From a checkpoint of a small mixture-of-experts model trained on Wikipedia: vocabulary 7588, a shared expert of 128 neurons.
Below are experts of layer 8 (counted from 0) of a mixture-of-experts language model. Rows are named router (the router's row for the expert), gate (a neuron's input weights, with its number), up (a neuron's input weights, with its number) and show model dimensions 0-127. Each number is 128 + 32 x the weight over its row's rms, rounded and kept within 0 to 255. Numbers have three digits each.
After each expert's rows: "gets" lists some tokens that make up at least twice as much of what it gets as of all text. This comes from a sample of Wikipedia text that the model never trained on. Tokens count by the router's weight.

# expert 7
router:143090111140130120134129096090100088118118140131069097128194088113152147192138090170056133115160130189094130116147102083161091125103094127093029182113181089140083129119167161131113102171124153136119128133158096119170168136126116115151145083170117125161093188112119109123072133151098128175112141100119165151094107085123171113141130166138135197112165172120148141071101134154102109049068
gate0:179051136097068112148151118170136121101069101144126098102079092103125115111146138135183179124081145110176111152142069127124162136099186111058149126100165148086184134132102110107188157173119113175113125145136148126154133166159141148114132078123188097097131181103134145041160165167135143118169128143151149139154115113078118164156136139112121111115191081134152109066112147134185102081080
up0:084172185129112151125153110145167110078118148150128119141191078173132132091087162148096179117165177134100085096219142085113159088145146142196112073124104194161119131132115082135164106131128119151153100188090118107102154046084121129103110132078096128129114121125125115116140160096098186102115109109166087067106151159170132101078179104136181174126152119135108145087095116156099123156114
gate1:140158133183109114114096096187154156145143140173051096131162148193138171150076123176095133088116169090115166112130074090146065076126151093164083109082103109163128156109146151158097077123145113113197134143110093124112133177181171101133089163162115156104148091169120139090084150161129142092191099142140156143176104128182147095134160120112102138095173145090184154129144114099165172136162
up1:212155104202151148107125105100148147086134141057090084097160147087134118100134148081120113107141091129133116111099165138087129111173099116182155136110172171146109144124104098137106138146101124148215117133115166147133134138141102200106114168079121115119145189130080090108143171129129109155137065115076084115105127128196135064140133128172122107075123192071148116118097147127140164070069
gate2:176137105147110144092138126152123155093134087110147183119114138088166158134113154195143128064140110085094147106121147137168101125082124129194125135025098094104106120118104167169116139109115065126140110178167148113145185172166124133124129103121157094177170162148165156104060143147124135103108115119145151105104054132187126140152127119180188121109127134126110160144200125163143150065048
up2:123113146132136165111095075130138170158117085145145139121124116122160181098086137090176150090152155143077120171170104059069062144166094096175112126103107145049095143139159119130101109162138138150187148110064082112144039102130144116146149102146109141094165091161081114165166127139081127109137147153114106142178162162121125167088173154088184136121183156089104118141122168139088181140090
gate3:099152082080157094124095121161140129143102087188140120085122106143144114140177098106061137060139135115094095118139137078134122099130119158144158125109155120093120137074114104085114087199076196157091146112086161119129167122092175115140119112129145077094081128067125153113062164159092127112054154131074102143140099170120128080112139143123179108104197115164120177124122153091070134103075
up3:107125148152107078095132112124134133067141136173128156118099038119106121137130173178118076100173138123104120086116119115124097161127090138135071104144077183131149142160126144149136127199143215055089175121106145119106172180122165124120107126118132139117078090109203122119144067105156120181114071174140135143140162137153147121110175193098141107113117053116154106126083144119096154175097
gate4:130106117121095097134091115136084070087106197082101045138091137173123085163121055108167094144103196161171154142113132094140104123143142109152096164150109131154137165160131144142175136150125139121158067127142066155121115167148128088114155137061162168119157074134120083120145132184130082147148119130110160120113126111103075133122163159149180079136154093163195132062099088154115164071137
up4:143113133196117163104210126195131152188131080115129120136104170146169121080200169163165140186208130086098147147079146114167112126133114130121110138080146139187164188104096111095136154151140133146113111088114142122142103104106115145135101142146127119134193148122078142168108050129131119135138114158161149134101130146156111102093108168121117132129186089099173135191135121202128193102080
gate5:187080122115107122151186091143137185111168151098076141139137099101184129107125116120134106168133179121097059124165119127148204103084091101158081110146120116201102084083118125093101150142116115131138195122124073103155087178074151157157051096066153164114121119148113159142115113187128125149113118101146140096133108157151189172153120175122091150112115122073147110125104067167108130095138
up5:083085159151144059125073222138100151110121135111082036136118148113107089138139095161137143110127161110116113109140122126085141123070191132138157113087103082123123130108141129100115086113103087155135166089125178085050074149105121136148160100078141161107100104164152092105105126127125145134152142138138156177121114134181108039087089179095157072142108125127178143134104140066142145129171
gate6:136089095141114092096108156116081104130133129142149146112094083072123114153136145139112161137128093131175184174102112093169122127116125143125118123145145134071098101192104114142112144134112180138132121170146115153154097158113144211124086150090136075086147165131086160084093121203128130174094186134090144120145137118109115126092061183182125077066181134151169086157159076146113056112062
up6:047120185169115107080182093195173121173100135150155134160147112109126115128127115143117132179098133156170106109159130128181142154144152084138091117112145123087119089186167157123119090100117148119190138155104137128140079131186107125092135130131108097156198151099051159113119158108186172099107142069086114171123133170183132187121136164173112138131152094169102122172166093163096089102092
gate7:093106154160171119134062158081082150049119122153111131086103148132125120155058118134130121117197093099123099178128115161157108166083146103108161158124164153138163102161144101119126087153104151114108092128138122120188159141132153145125150094167089125055138137165136153167158179141132126106172139109076160113162098105155159040108110115062115101136213116118146074095165088139164093101080
up7:112153091114113105131137106108126067136157115059156125089184091100156135127125122108044092185100107087128146126161129121182172083153120126118082114172058126070144122110110129131114209150133106186148158145123149172152165085139075138151128137163138101214165127128141138144106085123099126119083151122180134151141138136157113204165120084148105097168102133127096135157061172079163100135097
gate8:167088142112134065107107128084149147120153165134142086161174118176106130078178148161075078137158182138106170145122108119147123149131135096149097144086057102128105168131123061126084078207128116128178182174163173117088165181115092167136107089097151182157147124107122113149145128156132133180123132128104146168180107204154137125123194147128109162169135185116093113124111110104189126131117
up8:160105145096162133067129153145140140136118149086137111111140152174110127137142139090066144108140167105103107108123111118144161143125181098136091097119133156182082112106184092148112100160117128109170220100109227154137143200127044097107127053113161134104100170142133127105090146105192114097099134086097139086073163124094157114105081095071108161166126138138112126127111124056132149109160
gate9:144094094127144096112088097175169096097126202129076142082142132170095117136136105146107192136148119128123126167135081097117120147149144025195154141089139107136073147121127118162064145146147108140114106161174099157143127153175141116104174122136134127128201116145140129103072105110114185165081117147146186193134098099077161162147161192094138142146091134162172173083108140165126120175131
up9:156099071173092105110093159114097164133090108127150150079141091135107170131143188089179108092163109064176082176168144153147092108146164127136187151131172143135181098135119095127139105130146078148161082191123102118143111096099140138157150101159090083137132164174119131114124138108209155145144110172120099171120110082128085125116095113146113098129107141081160149152170204171116204131184
gets: " the", " a", " |\n", "\n", " The", "|"

# expert 5
router:115106119173120085094063118088104104120193150123124163122177183072139132155185109163107186154148129117093106163166113100082137087102106083180104077121138145169114180091165145148129123121136139099127176144150159101118148141165126027101173163099164092103169101110100136108146194147132072149109086103149120154151123133098125135178216127133088133093132104151125138121102163120166075101153
gate0:132114111150129134100063144155071117098140144173153133107100096118112122160166128124127142082194142175165135142076131137114085087154135128064101143099169052172143113147127144161118110140115155149094067135175135084187116149099161077183122093136083067115134152150088080102140182155145085103139136096160111120055141093094110073129187110133086157129179126097144178061091137118106107100122
up0:106109133120100124123117158191111106065124145193115108096106125192110102142115213037120121163140121181123059090156122137184145113117150150160147100047111081138139110152092123113142110157128103133160108136101169132104138112132174118132134140114078115074143133156125077140090155093119154122103190136144151139128120034153191110125168080112080148101087142135127181084134121089177126151159
gate1:148093120192122105099097114133146124111062119128110084124071082151080077165154057103124147086027158138065115105126107140153128086152139143105137160141083134159134166098167125095124175184147137131153149095171113097161171108150091170134117180144188135105081098159154106038119182190140109139139159193142133107136121167116097112124161149102117088147157107141131126141119108125140077158116
up1:200100141101114160151119090129107129173114138147137118087221127075117146168122147109109128099143153141197139107125178100096152139138154141102187132102135123082174111149129066134108100032162173136173085129097128068116078105115149093150164124142113124109112220088090126144160118158083132077151122124165082126117107075182093148138139119123153128165136128061100119131106089124088156148092
gate2:122135136118139160130108164181150130121162191171130137098141119149100103133127095119137157090130043106023136146151128094139133106121134148123179085110077188069106143086117105106104100114125151096101127119158127146116149129113137088137106201040157116127072098161072127110152117126175158082165106118146164156187143118118163124162120127087151090160143115162166088148179116201173131102073
up2:105115156148112129131166128113052125125124103091134117164097125138114146106166166146141166135102088102154152135133159145106099154129092108173126181094134172120131106139205121145157088171126161178134091121096108112119087088124130092049128222103074118091070180126112145122167110107132141122121099136138191111126140035112130103136180033149119143120162135063151114139125084127058125103103
gate3:155139083140089116155160115050132103077112204100156121135117176136168133223147100215151155170107143155092142092160120106137122168170124125143126183161145131160101201080154121139158148132146160105139115119122150149147108126127142090156162098121108133160115143150121144102105182130157120066173143092185116115104172148074102142135141133114160088209128137153158125089153159135157071195113
up3:170147075125112201087162104090142113060149119148111160172112148121100148146082131237124175163133142126075131135121109160101151080155154138145131076126141139081090104194143102139137093105122153136163147163120140163165126105060155056133169144107107120109091124204106120150150162107107109086154139161130129064147134106118128059144189153177145134106103142104095133159123133194131100158126
gate4:140105115131137126082205124074051036114120073132105168143113160162067138131159131127069117118141128138113163055159112172149111153173150096098074099121142167092209151177138184128099095142101165122167136106087107100104102146122127133169102174110083107171152150204175178147104106153096071155137126104127140143164128136108136115129131166163148117157119120169110072116122140133110118149150
up4:106132067112126127180177161104115140102121111150135151166105138146073124090156061118154070124124138108133168100113031097164094121123097144196168132171117133167174125133194131121067150144102121157163145082145130163153076143062152127145154118134118130139063096158115134083160103187120090119109127184146129059137081166157121126174082102193106087148092074145115138115123101141131105139133
gate5:143133109118167118074136064146093074147132152160107128149146153158184127060144147138134168154154032123082127182131066116131172124096096071092139144105122152133131103122139146158124153092114139137134147090143112104134151115095077135198130135050094158143176122170130105157129181147110115064132093134136170105157087097085139189070097158165119164074163134137151144142192143098167100154133
up5:152149126102087138126078176164192159142175080165122105123066166135145096183095111173146154083073153140148134122075142086127115162162116118129170094122165136105132144191109110138160076131166134053081154129154123103136104140146145112042075130166178077115140182081093138094097150134154137167152127104103114168149180186085133137129094138119091122188104156163086144114109138129175132113103
gate6:096132210087103177135141107157170167136154074142140119137200125137101091136154128150090134182097149135098131117156125148122158142139135128146090178115120136158111194110123063094129082135106148150118120160149103167121184150164150042142163172139111067106166081070077144111090177093068159112098077123106146159160122127159136092114159110104143172140174175095095138081121189158139103136147
up6:101083125132109128144127130143199113148176126147135159168106144170069148156113102113098079150055136144077087157089122142100136103195136090112166146108114087073122105115206139077086173078143126156169121121101090145141111159083136086119123108135101142178066092090099174153092118067062134119101136137095123135117163131133119103111135133152098148181154126057142163133141153067149163192108
gate7:065127205128155111145073089067131164149160095109124083103166095101085142102121094122053090110111151143087137142123161093112178138095161113128109147133083109105107154101112104109124150155161129091096147164106147137134133106067115076119141098107073076124136056123095173134141153175127111117112111117162165151132084175184091069133092157127099140077186132078125131125132115225145099098129
up7:069163088095136098148078144132162140164154033107112151107121035162118178177167079132142123110093113158084156173100174152130181100097178128098168144147148125129122098109127153131109127101129114088157181138143114114123125139147155116158129139184104109093119147129128114139087144187131137169153119132164135156149184114204057109105114206110139148125150103126058173154150125175153079147125
gate8:098110164152120113114077118137107122092126135124136193116148116169084172129125141152141131169146202149061088152147076122113084107141214109177107146119125124141162132092097151179163113157158169076154123126163127061106130088118179060127141165135115162110118164120206113139102162175160139152098123095101194150135159138106155153166158130182112134107196131153194160141166162169155108133135
up8:151117104184173135162120155193096184121110064139099120139189189090135117140073136109167145089155171147116129150160136101159124147191190068134148161099173103100113088068075167156121137136131134133194081133166142115149095131132149130092152095135107109155154078096170086143090114128121103191093119145138143104091078086115163134149088086162140098105158197141113139162152111131150157151178
gate9:163126085135128085162091147078095124175095162085076150132104094143114186165152168124100083154085123100123157147133098189109125135107128065124076126108183101097104117120107194130082099090125166103088118151100118099111158102092155093162149076190118180127177093170119141140092135120097142060179154102131169125109109128095122149113109073143138126183156086146127127137167150120135069044152
up9:167123108106078111116124060108163138156143170100095128131126124157064118159173202103101107145204117138122131090086128156118068118160109080077103143120142171154186084177136170157141113173140171137056105047125105120142132093095112145137156125116103176138087106112109127095087151122186123148175163158121119103172079081166098132183137130167103140148180119134123105154097116097100170151094
gets: " |", ",", ".", " and", " of", ":"

# expert 2
router:097134113107099108078120166082134127111097165133087128117127163118109163196130120075116180105132132051060166144121110149105045134077067094157168130075154142141161117109150136141143126122137137066200121104160083136126193152111067154117166176123079133175104109099133123099141128145152134060122103099194136157060070088121099124145147158129121124110141144182089137161144155102123124127098
gate0:164140148135093091095106113074069152170154200163095087108149171113161127104119128105126232141105151172113160075139142148141093185088098099124137103135117115155115129135114157167169144136129180139137096141145103109126154167083106159160111117071100147124074161089151132061212121187148131056075176132078103188143120126149156122149084100114108138123153126120161145165165158139117128143105
up0:056157128077168078071167148124186114126101151088062166143072156098167124132084119153139108104131078131161164119079118057148141133076172129143080128110092124077161163089144156160083111120119127079135138151079132112096133146101125125147070150079107129150125136142132094130068144151100139099183086127163147039179137128150155174137138127090161125178154146161115112086129097105121085168125
gate1:137096170101139092094070109091158156112141097175164147169160170164106129137152063160107199110141141112075119125175156165134088166136212071125115095134106172171129149138092171084154145061142113115168125053146149160140124138141102163152118151111112127164108108133132191181175134127053086122119139157099181124101095080134088119135107112133114141049155141092115114147137104124138117178148
up1:106152128116202111184138127142107090156111112111104110071186085136193146140150132123145123199051125089209146185146114103137085081150133117143162179152121155140113168194109142121163129145071154128143123115141126044145091091116129124118102124165109099151130147190084110079128119110111085152107153180145125089143088179186072153122168135125129128125165137144103114122093139103105186100161
gate2:105080136087146132106113149133139126080143084162154078100097210169082138155107100116115148162108119104128175147157135074149102118038131154123095131116117152114076151126131139119106103193133073100143120151104103155203098068147085182104108117205137161139106154105174121126175111159117113080113078105150104142091127138089175121167131085091098147171120111176099194134128138092136163099177
up2:092100116088130084125082051110187147152098144061120136188131122174127095175171158119114130137120070031101103106124122100105151104142164125117120089116089152188080121148189087106153064130066108127150106111133158113109135090125150133127150123137157056147156109102159106127104159162105103097092143143144141168116143158105153092136125110167172147178043119176081146143118181106143130108138
gate3:147078064160087202159152175141070082115137195108158109106150220122164135183135110084119140149122118114097162099171107139134124159072148076153168111141096200128119163144097131122085156123113107136142134128148098123147109140131146143121189121120067149146116157140104171141148110094152089092110098151081111155145098172123107112159067179141054111181147091185137099192117132115120124113124
up3:122126137140084165095169180144122179169102116172193144141130131110142211130149076098115173072088170131128107154070156149152144075121139118133136094107125107148149179106114109135097157127098170117126161116119124160132111079088150119171140187098186113121177194117087116098102058121036126131182166112134140109162132120095129102117097091088176137164110056177146091105154108123153147134136
gate4:140209134166130129101114207061157164123107165154106143113125071092122123157109126115123134195142138108138145113148140138096111106118129101180114104115149105100099178144153105134100104096126129074158167122127046135095078107162086146102098207138169129111125137170106132132173114152169123074111110146075165191142045135119183137164124170091112127088132112137137188132115135076178174135163
up4:150112118162109094098179105137113168119091148141189123166150125136107161159120104206130162175109119115108090140118194142145124137133116156113136124123148117093165127131056078158071100116139128074123115122139113117120128166060172117118136167131136095104157131119087080214032133058091101124092095131090118148151137124130091202149175132153120156132138116084148151098138197106157150159196
gate5:087131109103132043083121149105203142131065175112124127079138080168152223148118110128094182114142196127130124114132168129134159148108097176144158141117185179178123097105120126163135082131147114105163130090131086122112156145169091091175111138153084179157133121122084112141105162117096138136138144121091154084121086163141151119187132207082122163085091120117086174123109109079122112149154
up5:134128133129134201129085096122126102131134122144115147139095117142143122165108166140159135134140085152144107098110139080129160094125171099100084123123112100206102163133050170080146049150188188142154104148120141155105107093126205187122131102140161098108119219131110064101154140102163140120172147123099109124067107200143165114060131137142124080132134150133123108191127066122107148126163
gate6:166064134112111130090106117118115100151227151138139143119129171094080186152116081123225149119090124090123163066147182125104119186132124167090141134068126159136177129052127119082142093160129155170119125111158137148138150148126070130183140144100131159147145167131118102110113159192130122111171102093199140054147095112125094113152120153121127125135140157170113134203131157084137124141123
up6:232145155133126121152103140103136150084083165107109116139097148102145168180158142115151196076119104060165145140158094144124149187139128138097140126118151081089202141117158133119067118111118151192109138075111134144150103080193066140099136135128128103121101114102147142129108178162128105150164119084135162157155100140140162150121072099085115044140160096115053122165141146109151147121076
gate7:114150152120112119110096104066167140126059147100153145053083097149118145107157163166121101149074159111104102143117135116083094117081093087162166109057140165106162176148086130151124156118174115127125146167166120126164177100087069160123142126109131105135158175089118138113132133179160181149177035105159103182152132156142174135099107153121120138092147152107179087143143065136137102079186
up7:096082148057160141134118096114107099060175140105115110118113159096107137102103164111166109097091137079146074133124133138121109151148140092140098127166167120118074140136123085161155148104201130166124149128155096173186141112143108085170144158119111137156131171124140127076213128179084074124140105171156139056152104133161149114223101114103068101161144100188150152133144165094128139180112
gate8:100094156105099127091087140116163131161107180170166142113118142117124135117118109088162180090119107126124116217105145066138164145063189127141127143104141164211101132077161143127141183098145154075165094135099112139145090086115149165165108171153160168116106105183081142093120085162167141132115131132159145157144074142159144138174080196084094142125143082148063077130092121086142106136152
up8:131158139139133134142146156132093183136112114122172077142131143183181119153149146167161165150100156082149113128093135156172125104123183124177079122181132123151156126137055209155112160151154167062131135176144127166132169166160143105084090177119157156190172112154136158088111106171110089212098126124114102150129143100083094089164090053182132156140092160125150147160137160124170109147130
gate9:087148166131081160076150113146049100096142150155084095145133120165086123159149087164148175093148118126102072133160095148138126132122121081136118152118116189165117096121145086118091131150164151092113110125117072053107104129126122195125125163192107172082152147105150082143054127176170192185082130124112104087109121109107120164129106144110166106119179099129112181169096100127135090160190
up9:105116106131126126140136111135131108116146145066148137249072120095095076102189166125114129194080152079168127179154144116147110126119173101131122154098091133132180110096085166087209120157127135101152159166139100184091089130182118169107101125085111088099164134163115115132148131130056112174084128123111094154150110088126163107096081125129182110122200153155128143129157121158100132146160
gets: " ", " (", "-", "–", " p", "/"

# expert 6
router:150162067094167143134130173117156166125149146146133149152177156123144048116146137133132134148167141175095057072122113114120140136089094124138140161109138097140137159112145173062179103172192156121186215116122092113146095099115119130114099127108137137141192032125098111128090141140097123119125098119103063119103154132095108123155126123135076125106150154118126126059123148008126117117113
gate0:096183060158127115145093086135119156135132140128126111128123125130146084160140174146097107143031174166119069101129170204157169157099118142123137158115149136110131152095116126070176096201150099132127154168083142139110099083095175110149126162085137112115183094101190145146059112131081156168107122118150102171119151188117123140110109133168108121138150091137173113115120168096144153149032
up0:150119165122133113138179131127050139145111088114124161115096106134117140117128223111151138121166170123193136219188141090163154108108178148092090082088113185131138204094141110182092158150124083140067154146102083084173120087124114154138139118105169139090089118090094148101109107107132114126127153060149165080079134131151171108095096116120119146097153151138118113149133139180137066129111
gate1:152122109174103163133142185092133170134142121146120124092162192175139085156125147185141122084109148151102100189117169076124095113076153145073190078175089166110099107085102144130166112159142147128130134197085102158112129119099126148102142113117140103094184107122136115205115153092096156110081116150080131139104190127134070130107147189167116096156136149098105103092201189122121160103160
up1:125136141173121097093139063164149117140111078138048109154126109124122170087142063163086196168100198128177197143136158152134151152154084088153123132118131153083093130117126126125122153105146119151128149075165173127044122100129119116160082132172128190138125115094130109113159095130111156168089143181119105192105116129114119116087078171137108065104144078085135107149107157111074185106144
gate2:114089159143119072103120166121144114156132110111125118131149143117099056088085142116085144071215183127109106116114155147152123136140102113148107142085036174122161154098094146093156120168145130151228171104138201143135162083102082166089096142107117102140140140118119145106105175164130129141168056145145172176145115114132087126155122155141062129178122161102139073094154110085117116162109
up2:107104175144112129168091159120105127198187119107103174124143082113098160160128126110104128134130098162136063136124132136105117075181133116105128124108076178152088133120060122133113121123154078146180140070138111093112105140105116129166172093183147113097126136063128103051079164084114108117157142155126124101101095112125179244107113152134091097136098106121079160111130164109088125115050
gate3:163148125135169168136134198119162125123185113102114184139099156191134133136131078146157106132210152160114125148180135186141146112084056089089114126151140050162104093141159118117124083106130111120098207131119126066133103066161164059178109135113098121111113140086105111093071204143101115142163155140114148113091139149094127090124159114126111115133147186109093140159090079123141125154116
up3:118128116153118148124174138119114042138089060096147168113106176056065112153051126136129112126135105098109129103144149172135138128137116145206088174053121126136141099146079119133174155119119096102100154085075105130098074103102093119138077117111141120192164139148149122152102152103080113064138169185075141094110069156123087150103130174151132098131185106122150094167152114155150123126111
gate4:171103138184115153111149175097165153088097138102178200136191147130137095143140060116161168176199156137169127139132120143121152144186132138130090160133109116151198111148166146133132087128088125093153158161175117129159119145162165144115136074143143165187128082130099115101114189139113131173150169126136120106193115161079129089099093154129097151115169189132119148045111102140071151169100
up4:113102052112149145101112122135099141174115100082104115108105122064184165071146152159146151082185074062125136174113124086100077122181123144142097167079103126100088051104112124151115136145095099097173183136113070113126154149171102103122140110160131097079088177155119176141127142124131156106164167130135135099085093135167144111143098149145170126092162102169102088116126132161063099124199
gate5:193147162151080122182194194140164071135136127114168134100140096175135131141139147119102159164153146151171098119154096114079203070080120120112169133103091162080096178092177115076123101161137156135175191082076123129175098114143154140156110153093083139084170158152127139109085138126172144085100140108156092155099167064116148155127120136165100161104148148109142121089111135109162131151075
up5:126123140167140103089111159157129092127189131110113143133131114171122123172130094159145201193214160137133158107142139093119120102123133154145120131088103147113144158180150203115110117155118084130168092151109072122116091160141112135098120117038174132133150122083132154106098196136179075119157126161128152101106156067165105180107084076131155131149119170143146149021076120128109155124139
gate6:192127126150152174098155118133146149095109095159094110133170114119088147147169140152153129136110116109180119158187105120150096147077154139096188182134145120180152138089140095118191086120128195127088139148131115165073145092173178104184100125171131175120124127104178128118157111116122148153072183129132088145105154107121133093145187117113157106112170180128170176037170117150080141194156
up6:158123133073126099176145106133086150135151108151133151186098151162147109151103111179103074157113134163104156158132154059062144122145134113101136189129178106165155160147121111141164067105163184094151109126134159094096092152100123160073163133140104106169130157203117098126126088156131193089165165126088209127108133154079150110094113134109106191120063155191156152116158132104110172114119
gate7:117203183170125164172145194123127098119137077138116155102157146099167183186142103155124103115164155108090178092074112168124137165072068131093178147086117147179147096140131085129137119127095122138103134100181102149142075142132241146147102113114168134137114087091095168175134117126147142176129153170138129114152152137121148101149163186116156118145164110186117111071127151093117111170100
up7:131131162055151151093092155114095122120171123133180173111145112148123071175140103090143152174114178126061146168163131097083120097182166149155167146103165142067138064136078150127121117133161126102123132155174147180123111112093091102111107145179158207114103092170138094123107119123086158141136095150192115154120108126186096112188124152147139133118138122107127154026159161132117076149095
gate8:152165037175169108152138148129101096115111167033121094137131126137109138132184085167094150136095139158166152185077125092095147164147068137099103135143078083117120199157176128115087147160144157104151160109118069128136149153116086197140132159171101163127163071179146110135107158138117192123152083139117156180090106130101139134141097170165133172087129118096086117104155152121107104122151
up8:120208150130134165174068102080066137113073090114098110120153131127155163135188111057097082164087091118081192145143065103134212130116132119155092123087162169120067090156152147166090092099116079115146103111095146112133113125079144144070099116154138082141130152162154097093123067188179113114169145172133083142132086132118142129125126147136124130131131125126184125114162127093108151150142
gate9:165144127080065128147176131191175117093147139064092103107169145174114090113098102111126141193119150142146125116091145173088173157099129159079106161159105123094152149143091154109177151135188163128169159062138124112188088124185094187092162164147165101128173135142109076099070105166142091148115115137127138146074097178132122098082141145158099136087149177110122137123100115160123165097180
up9:135096097158159133100079077142115140133160091123091064144044099138197124181172135096105113083114105151186122118182111113112101148140153125099073139179107171156168204155138153170077084090158131141118133109155081175096141156123193167172148109159102143148139132165091120153137104125122118131120135135185169157105135154153123149143199181135143120117083132167102113142134157105166128210115
gets: " in", " to", " was", " is", " on", " In"

# expert 1
router:150083107174075079158093133094174116142086144125119122127126127115102103185134137143168209123106085168036142133167114122112082124068088130099119095137126155156113168169177129076074116195127102154108078184154130150094144124145095106117153116132135163174213120132118132152100079155135125166117115061094143086131133131106175125084125109176117101096175154155132078096126181130129137108102
gate0:149127173108156158182133147137139091127114104098157096087114134136149110102115213123124099125128148143154139147114132085191170150071089178116162193163162123139158105153176161128122122136103090156166216151161191142081163140108099179155160122098144119137138132117128062137153141118157143065169170136162160147140064131162142154147139168171131108104155172081061117157080127148091163070126
up0:143151114152107109108099144162116091124147016100144157117114175103198172125109144150145128184153127113112078098071100139102174142163126116147085122124120119164085173117211168061153162134190125164118059184134135115137147197152166081125119130086108174150167073136096103129128134112172099121162122108155113129078101122148177113110140140153097121154145123171123152176138114192164121121119
gate1:144126152097081147159070087110130136089127140119138217095158124080135070163165127113068166141104134146097144093075139119130129174075172090162069196124145096129156129127076160124108084114128090108102129100142093173120186121185099128092104122182150136199124144107121150124111127087123207136092108148132145103162114116146196165164097142100110166156147131151083112063133129115174106160116
up1:098187116159133164147096158159078174163105128158176089123119163128098096180141116125111109106102130113160115132116100094117070096115205144118101150095173089198114084096105167184143127088109116118175101165094088096091118107145133117145118140124068130145100114102139127163095092134106208154167118089140115105139183075094107161072199167138138079160130186088102139174094122103165105124143
gate2:102087141143090127165109182102134127138136110125124127113171080142103130177082122112168102074115101121051154133194124093131101097162135127106114127191197129181097053190072128116077163140125121112151145106133122104082098214125149120108121140140141141083131102137171171146141202209148070090178137095110084150113098127149120121178132181116118123119162141142128164110094158169112137144127
up2:112116127133147118080083074150123129131122137138120091119111140128182129137180162172132143103153150108145156122099090154110196181102093148166158044055097117038099165076105175159165144075067165117113175041149139159139119081102139146161099136076132122122141150085050163129145162113084148142096107144138098139114207124140134111145087133127124095107105156133115118154155089139119149134152
gate3:125156115162147120059145117145135103079137110113145122156126101151111158146131136111145075095095103169124116151129182123089058185063089148084144131194169109158138115108118167134126109171084078127110077161085157178048128107091101107106183117146144120124150217175149115115062115130161128125129046136079119095104148142095149064087105138169125121167136134110122108156117158090080134124099
up3:153117095117087087089171161112121149125159119167134131154120137150127106142128125092150069152127119146111069127086134150120135162164192124076106135114161130145115104183140173132162145164165119123165067165115160115158132136139094121153140079144087135171198125133096097087201108075158097095138062105107133112136078124115127082108113197160138194042100112083152182175117151122089161142187
gate4:151087136147138173119145124140093157048152098087167151113149111129149119171121138097104134123152110106149150107103094128062149140038178193092166094135102078196151114117153142164074045145117120110159130183101146145103086149156178102084090122121162132143172113129127078110139100111171076126127101195094153099147154149140137110099185114215160184147101119149121159123128138145145140130148
up4:169125105134129078131030202108090087162165102175108113124099097127140107175063179133185122100117158149104117082126109112111145139079091151124070186148026080141090131137139127125126117148110086112090146126150140097139123117112088178178128121179165110071162149179154078134132134140193102127123128100109140169098120119142136120138099118129078108120080169087134150127105131134078164146170
gate5:136151095134129116143163123110122184090106058180166130148130148167137083150148106094176137158107116100153132051151142117125126113060097132106108106190152115157130167132067147064078169173122109128163191182127148162139130152073080114082131137126111120093089131163148126059166142175162101167135134155084082090124108103169115204161117118138155115188163119119111136137150139087140079147076
up5:129151092157178103090130113121191167156131135153112087148103043131119107154167125083074159069105079100074148158137158122152118137151115149112071107135182112098092114151131057120144097119099116163109113133183144172099134088104147118183162202090109081083124119100101137123114201144093082089122147175093126156155165117098161147155139127153158147135123142163090094087149153145195153095084
gate6:122134128155172123138154133129153112134116120102129090067136093173161110166126091128159119091125100181158105153166180118115161113119110140108171107158198184140142114133097041116060125121097178209171073107153106140112133126120113129116149119144121137139138199123099089071116150151101117165131152094125211144073139129103146185101119178157095121128112166163150084075120134197116142062167
up6:090151105094111175161065120145118089185129183165098101149069095099111131151152154154075132126160129145121132181145149061126097095139180117149167125159139147134167172093124072106117169128180144156119112079118070093125170089163151108142062100154096165131040150107103152132177166164133106140120135114149128221140171113133109129128191122109139167125125147138130123160142159156205140107098
gate7:103147087127082126099142096134065148125115113120074090081171099097103099104149137069060148106090057138117073237085169158154101159109117155119149162124111126100106139160150128091131116110137131123149093105169111090181140085132104195122128182152121131158133070208130112149150112149074116162144108172138114104151136160163127119077143194155144206162149149118131102140134129105140152123110
up7:157129095103099158098161098114137119136124175134115144138090192095146146096153114070099109096075117146117146117101163140124098108161114091110113151177204176118180161139149123156074205098140072130136114122157152135138090059174134156124140134083164141131152196083108117085113078107155071136128077199139135173097130049190124147106121117122098147090111162178134135184132139115133126104088
gate8:170095162096200129158138068100141138119193135095126174150058139116131146170182123087175122107083091088146120164128134152134170134099140099182121099171121179111117144111182190174107100115131139139137153134148155164133170141106056205098121124178126119126138191158173108128118131152122128106162118139152181140139155148128102102142139110152087175147164121191059188159109093158127133079111
up8:096156099103109095173136131123156098167089069144121064181112154151111100125081153144094176087067154097152127091135156130196116147122112163116142134140163095101146119134097157012127107155061162104155173118168096080137113123123076125092127105152125097126214137143129145079167131160153129139095108154126150114175143061174155174138093146136172116165154157130176152125116163133131140077138
gate9:089140102163087098106123116180088158184129099104162104126126093088099153157150110115142080171166201189084162162155147110184182090096099072156150176095199127135120134134117143088114098126147113186127103141108060086155116147141158136123129153097131076193127148126159114116142105119114084137083142118095097130217173144172086146118093098127138134166124139137170167103136188106173105135146
up9:107087081103167157148147141100112130157097146170113128157134140077127137122172104130125183139112198134114211117100151182126203199166132127195138153122090147160126116116161093115125134112092076112127126180171098107125140094140139109131122163113199123137149152165039105074131150105106177180152101171111148056133123110114128107130123172086074204085141130142121099130105145120134182135120
gets: "1", "2", "0", "9", "3", "4"